Experts of a small language model.
Training: a variant of SOAP for the experts, 663M tokens, 10123 steps.
Below are experts of layer 7 (counted from 0) of a mixture-of-experts language model. Rows are named router (the router's row for the expert), gate (a neuron's input weights, with its number), up (a neuron's input weights, with its number), down (a neuron's output weights, with its number) and show model dimensions 0-191. Each number is 128 + 32 x the weight over its row's rms, rounded and kept within 0 to 255. Numbers have three digits each.
After each expert's rows: a language model's description of what the expert responds to; "comes before" lists some tokens at least twice as common just after its tokens as in all text. This comes from a sample of Wikipedia text that the model never trained on. Tokens count by the router's weight.

# expert 3
router:147152145125139138109213138107121088139111155098150134141180132112116096125169153103076090106142144114119147102145147153143151061124132108098180163098104184135076147140157128137160115226124047139136074095135132106097118113111122115124182102104093128166112125137058127115138143151129119140111135136108116098117157116128076163111133144130114231100194078134142184159124153170136149169138146098130143112061101154141098140136158235161129122150110115162099155147137135137098122148113118114166110111153092165171021153160092167123128077119209140191105074132127124117192117143184121102
gate0:192141146154150134163139112129146133142100058106112085143071116088173164145145127154116111090155132164145129119101118025107064129203127114146142156146113064155091157116155151120157150055074164146114113118111133140062118087111138118115096153115129114141113096118172125151116141118179103153191161090103138163119039148147124188086147157135112118097172148102136092133156127130080091123118073111154066102054104115142054122111115112098128129101063137159139046105116082128055113094129164161159163115138147136132171100103127110125130081110102100112148153096145141087177126118057136165
up0:133150112128103088183140103128129146104136097167196097190058161085132117158145162158128128157137099158114096080087130123115081135179115093139136125162124111153114147081133114105128120028110141166162110137126122138089140102105133158090072134107091118171125129096158111101159191151183124106156184137110157118062121094155150198165139160069141163097188179098177144127172096083058141092101078162149112083142190113141069159146125054117163117089095134143147058101100155127102059104138146112182144179118142128172160130107132100142094120138125086138149164143115099149148126100088100157
down0:154137133130154184133083106142121116114102095169075075087143167078160118120116122119159124165087115126177158113181110102121132161167145126198142075104175117113156064077128148139140140138126086175125118194086117174141109173063123131127135108193112163085106159099122140098129161104096118128095100056134125110146101175070151118057109144097084129089088149184158139182163198108080142101095117170097094117129134069160113130153153149108081118100153124111083124121145124086138133138111145128108128137061105157073151117097154142144183091141172106079064062149132101126139054101177141147
Line breaks ending table rows, titles and paragraphs, plus section heading words like career== or life== and closing brackets.
comes before: "\n", "|", "-", "The", "In", "On"

# expert 29
router:072150164134132155120103139216152106151151155124131147129176052110164106120120097129047093131135109170135149111130139145141196059106118106144173136132137144119118085149152137087048090147068090146158146090145186082074092109100153139135088077160135107139122146096142159142136153187160168120125119132108108119100111139121088095140124112116108189171182144113175092116159162222147141094124000177137189133152127082122123120138117101115131095105159110124134140147141101135102175157069167096149101121125158073106161156152108137120150095110093138123160166175143087124184149133126160137
gate0:151128127159160137118168085114093129152079146094153173120125149086119068147136149177134141118136178078112133169137189147120113161172102100114122166112103172230071140172140132104164142109109125154135121161113139125172067132089141164126175152144111207111123084057112102123128139152091171149135105087130142129139129083141203163135228111121118114138131128156100113166104175111153142124131187130174093108130119116191063168147119130146100130125091107128103102058190110113109067169111149123072159121141163148153132163107113140141114086104147146126062169132177124065137204128105104090
up0:119139118118158115115143097093075114125109165120115127142124127114097059097110195194159115142148211110146079179092203123105183108157125124079118134149130138215089171129116152122171109099095154153099167137100130125168112131084152158113175153145090174133123103109127114155140139126135193125119136109102135097123192142114175142101202090090150139118127139097124133162084162119139148117109148114180066098107079061184072158150157152137134152148092170089117134104160100074105119107137132132072136161135168129131167149136066099154089090154174116102059132152154059067080128167089117094
down0:136117143137101070123110137105091119123119136145090161180172097130113119158150104111184116162108101146114130069110000122119110121113160144111142173176168126116093076104153148124104127146106110177089151184091168102145103101154129087129157104123151114098147146163127135100155113201152237077150086136121055133190200141144133156111082170127150109142156134172163169130161116103125101136146170169132109104162130105103128152115145146157112130123194151142104163075101153165096149147139190137175121070093147149118165134092160144185120160188098145136109156111154161173110058132151121174
Common nouns naming a thing or place after the or a, such as album, station, season, centre, village, committee.
comes before: " of", ":", " in", " was", ".", "s."

# expert 11
router:158149157100107130096102098181105113148000159168135095127149184088148088115094120160092109158086145148154168124099106153156140116156089138073062141126174115148112074113170166090150126111102101162123170204124145128110107111143152153116109098151088106159123081109142127126098115151140133186130123157236102094124124146127090154101145111105104163155078130111099125134066140115076121091090140193144175101138132096134112129114193150105117109060156106120118146143126097139114072140165072126086106126166077123165156172161134159124155105117167121184195052159102159129134147144100102127
gate0:148179115101078110105131142082087126152110137175177175152150139153139157170172114172154086158132130135105090122163096168058195163116146154113108095061135065107144074197130090147104178161133132061082107117155134114123118116186134119125184125163199166173126076131126141122160113132107119173081114101186099172099142144122126134119078104148107141169138151084129156098115147116148121182141161109183167213120122101148089153127126144134153137104158116113147068123129152149113116082119123093136145101219160168122157133111094189116095158128085161124205189105103152139111157088152144136
up0:129110206124178157106077107099123149086119093107160086070039145124154116094078122169128123140119165162133153112100198123129037110172136146133150161154099150109117133109111163195149137136110104176139157086094166129113135167128122142147118176128158146105155085172097170135108158114096078120109085168118109120134104141179141128170089120162138173167184169172087083131098091074101160096135095100150141122137157093051150107205185130111095104152131109103106134137131138101143094099057089070117117142115143121152121132224091061129136145144116142142120123123135081103101071159103148124
down0:120137077150099157174139100107111156116105098152166074142096097113158136172148118149152093081156162127073101109088127130142163101165177069160106087098168110126079153176140125113115172108065163163127151115086107093072192151140164185117124082054115127081073147149107162093195151112116185089118163123118170143097134137107146128130181154156114141090130101087149167088200118083129182166126100138115150144094126131139118091134157084154135134113127170111153131106103102173123093160168206093113137147090123100032154074155107096152082091158151080167100129147166149138167103148137158136
Word-final suffix pieces, mostly plural or agent endings like -ers, -ists, -ants, -ors, and mid-name fragments inside proper nouns.
comes before: " |", " of", " and", " in", " were", " are"

# expert 6
router:148127127140141153136167112220105172179089160109146089129143148100116121105163112070173120140152137121111113151127117096161091118169105092125115147146130178142122089136156151131142178100115076138036154079138128121088204123118150128131114105150144129139125156110190135145192144122158104074123103146196190082205228142114138177090164107098092089112078114127139146136075153153105117094103057107122103104105120100130121160126092193099169174074163123084164129108158069112086177150128146104133096083125178172141155165143133154108102107109127142095105170133108085130169137133074164121
gate0:187114168172102102137162134101149216156115117132141038126157156126134135087116094190142131118136095109167128130102139133119186100054142102075095155207108100133147199127132143110143116074141090129137115177098133163126097146088136193147160127097139054119094163123095149159090122199103167113099095100129145124088185147136123088158157102147150094158126148134117190194156114170164116080088144196089141164077118086128099145118098075149154147143130120182119112139124158097108071137152101139140153184123118165146165116170119132173173096142172095144103094108107154161089168147130165147
up0:112119122202138140122149058136147174116139114118083129180110121179135129047098086095098135098080119132106177132137110142156123172174135184182135099147132100128147144135107151139068093155105153123174064147100146155130177120121159110079108175138149161085124099179108052152106080206139143139103183143131115151125178087068130092110098130048117167169168084087127178154087180154154111137159118147151123172114068131072173109110060114146113151090128128092128123113135173153164138146135091130121129102115143164134129161144136115202165157128133137126172118077159123123093131130154073059
down0:156108113129120123150159114071137141173162151101162068091129162104057129174114174147115129113200105158159083170125175162168115079134144123164057086124140146119116130148147137127169173119118116111100161155064139153127111200131170115093147100142150135179127083151153177203154109171140128089084137120134150164101083096122076142137190110122082182161113090157136147084192159118145171152179112170103107167084122086128070161099143092061151139123125114163148124127136112081111107109192089122155112123071120141184173105152117148087179135124085181125081124140131100129146140113111202117
Prepositions and linking words before a noun phrase, such as by, with, from, including, against; also pipes between table cells.
comes before: " the", " a", " his", " an", " its", " her"

# expert 4
router:158151064176121151211092104101182152128081155123131108151147176147082121111156113167177112161129152137091160079116085191152142079149108090172142143131174134140161071130089135164142155192060077142093160109153078124075072130103133141110097088074085091127112151215138179151107129147142110175096130142053155100171107106137158167092102113116124098107122110106119169158172137166147142130105066093135191077141108125127110145101088095099069068191159108133140150109120146123118124174161139137158093118144174155130131137139108107109128127128137067080086119101109085116109160139089135100
gate0:107099182125118150072182156094155142039119102074108145084150120178156114083086085171066098136130140141096123136186152118131111117157188093126116111074131148168138099164143194158081089106150135075136198178114122089252137109126158108132072136160070122156134118136150110125104161150105159100111148128129113140125164098078116130135099162149090150152145100132113121169092087116135157181108162062095171115086061100121136142097154086150107144179103150145143111114114115141105153135137159086187100077111151154093142111057137096109117073123120139133108068130160079133135145096144118119
up0:123130129173153086170134156093143181163131070147115121182141103123132112156113166110124170131158149123130101142106127140127107126111103188088134117116171143147154188092105180081131121177125122136108135145076142111095103175101057101096136164097068047078188135137102126088160146109086089155116110153097131124106157205179069097063115103112129086128186141150062180079094129193139151115123168079159115108148166128130128146140132137087108126129203142122081129201087077122094152140107071135112112103129137159141130119096180113185167144144159158106144128162113108092098060141074101147
down0:125098122115105138066106116094110095108107174120057133116112127105161173069136118147055124066060069145169145180160108097146130168097100148132114116152103153197181115113098116103120156175089139160139149141121151101146074151125099129127122163167121159136080110105163150175091137118143082145160077158077120112124183084107164093123141102106107149180173144124143179095085089133068077152146148100130185211145155125134196080107103123097128131142115073111163135132135112131109131169156110054114148139121076135129121131107082178080092118174123134151092180068131131173168155080112148160
Mostly the prepositions of and at after a noun, such as shoreline of and debuted at; also name-initial pieces like McG and B, and table digits.
comes before: " the", " least", " his", "ri", " birth:", " this"

# expert 22
router:072127156089141132133143099128077091150075135102144187142177154109094179109165109155078101138131138143062156088132126114174179165168129106081175149113178171138122171164163033111122085090088143150040165201130118122097119116115137139088180102154103115134125093119163060125154136152126121188115139136094116113145129121119156096125107110116119212099123076105111165133088153071158140137107171104147166136137129075119139106094100062134100095081158099047174119124146149137168082160159144121116120110125183142158166059148140155143095104105124155098165066148117132141087119140110142120
gate0:113132108142061166115147148129144129094180197184144156159158186097101027145132101166122145140180110090114104115147160122119093127112114142127048109183098129078110157157165145149183119159154131111154118153094162180067171160180145097147173097096173100093129113085110167114143198129149135122151155122177094134105056059138127117128133091105133138164110169113141130121130168175139099121119125113111083088104087118187105128156149152127119157146142161064117141144158124125124163173136137088225132151138191116123110140160122155127122130157118120181161138098090153095069135142069182078
up0:170043146131108106093191137107180136135109112087106141143085147167161089121131019211113150152104161084146111111145177108128120084129125159100117099138062083134139131150115168148132093212162083100124156147105159151109131109125112148112092126135144097158099095123159138099138117078170136076133055114119106142161101144116135056093173085129142175154162159148138171124130143172119123141133206111184177104130096142119098143183133124153151098134101138089125100139104152158122157122140170159138098168133097190124162136159073080079097103137103097095081151081144073097149119163128069158
down0:124161147094137138143138090114126102140158156175092099114166114167103165153121079156118106174111105159101117163068127208104131158149084130155066126094120100106166151107107134083155176057137161176116103188136086167077099122155127103058150131124110098166096131182114099115183074103092132096080130124131141111189124140128171126102136118122122142085119034091196150142125153076127153144102147089094152123076122149123140121119119083157129075106110114087226142157108166091116105133119117097086169081117102123173152102137109148137123150224140085098143122144121176136083111174143117181
Mostly in, plus during, throughout, across and into, after located, born or part; also line breaks and pipes ending infobox fields and table cells.
comes before: " the", "-", " a", "|", " 0", " his"

# expert 8
router:113141157096143158113068099149112141133142194114149138141144136100168097112191096122179092155141146159123171099120073061050088104133134097205150085160135042118205116106145159119130165166093100141120121182121114104127063103137099162144172106114088124156097181115124162147099141156153104167122121119068101109092111148093109076128145120132119179105119103097135143156127152117116135132112172167159102193140083083160137104139178096213111089153181127161125140136164095130101098127151160104160102137137122012126086135159130156098092126138167148119104069153120134102127146159097070139
gate0:156189070125167116174141118131071119152132102171154139151171092112106130087102128010116151119119092157142129150100136134106108171113124101132178109135111180132134124136166104158124180175164139073121095064126091139117151144114155089133178136093124170112091167123113085157161074148124142135129139073099105124153119169091144115138118073140062106121127161188150065124129048096129119085066200114184119131126118169140161102108071101146156136055068179139148162134088120150145103132098093105113120132135124141102160115105154148115157136055142093189107093064153154133063135117148123119
up0:152135154173084161065167154128119182168103127101094153160111172154140134164146138195128134139075168121111059080146064093121129094114121092117130162113065033206104170202107135127169098113065134177149139123053145099104120101132150150148143144071109122122128133164159121115160132152131109109159150172135153105109130094123112128143134202130134130113167113124143111156153124188121147169175094155116194074107117056121116091127104182099138070138104073160125133190145119121114145156126165144121144147124149156072164136181086128170103145155107160141128127124141192174113122174080092123
down0:128047079102093115146110134116093157112109145164150057139208122069141131073078133167160097135132155160108107142199144120123142091063131082085138089130163107147095087154141138175113141131144102120140140096165092092085085120100083163142198173172129106144180138143124141176143105141122112135111146162125103126168126137206114115136128100159093115164139163105128124091134119072139109115131141120110086167123165126084073131085151053115028167168118149122071087155078098137211129119122105090159140184113162117161101159120150102121173184157125110113084160163112129136094092150140107152
Plural or field-label nouns ending a phrase before a colon, comma or line break, such as information, countries, games, plus table pipes.
comes before: "\n", " and", " in", " of", " ", " were"

# expert 10
router:115140129071144157089158110135164153180080147200130109130134055106077121107187100109134091029124135149104156113101075088082116170099103123147153030136145149132093074134143155111026073053084124142126181118152131115111083132108157138146095106137104160132101134105175144173155170112138122067110116144148090098200092128115139100083075118121107098091167059091139128147125133119150131139113135152138084075154105074127116132133107096116105104139145091156085128119151154102122120115157118133188117121140152149157158138142124165116101083102130080119081140124117069119072148155095185126
gate0:073092125118114145126074145103115112101084116127119082149082113126155122113114128188126155088156127091175073161109092147090120159082146132108137076132156149156135129111140120105158105031085099129157138179152163085183136174145136164098140096182148094182102164149140119071114071093104123102152128079115138189132159169130127143113139119100008150103202164089100127129177124131093150133154141145154098120105180160103169091083123143145177137076170089148102140141149092142121149096165114097123159162195127126139187156148088104160127147114095145121094105138156096051195116135152152164
up0:113035153127157166123124138124143115173124117160130058137111075127152191105139159124142117129175132118125051167150109102140089177122121109093106075142154122117126105149169135107144133161126211066179212157110183132063156087142089144137100195106150115149090109101083083071111106121090152138116120068089059174129143067086128126117107151129103138175108123151164087120124084112114140098142132127090119176108162113154114155125157162107134111134134112096132141198077148149137143131138121116137134161141158107105127123130084118099121103051150124061154113106175105124099164186216173120
down0:136196058120122125108148136103150116106110095120109139132127140117131136103132165122187090126180143150140118133141135096127137131107106127198110084165157121104105121128164079069148101115129113080218130128114075115155202109107076117085146125112115135135095128167158096077096132137053141134139151128151145088189144172141102175159142087145192145065154142098076084088128140106107079106128144088145115013081112127114195148160106170139136102112139124149115080142116163125102143134156168141102117162132138172159169171120148147179149121134094159145101072069128114113085078152077150038
Past-tense verbs and participles after was, he or also, like used, won, married and built; also line breaks and table pipes ending infobox fields.
comes before: "-", " in", " by", " to", "|", " a"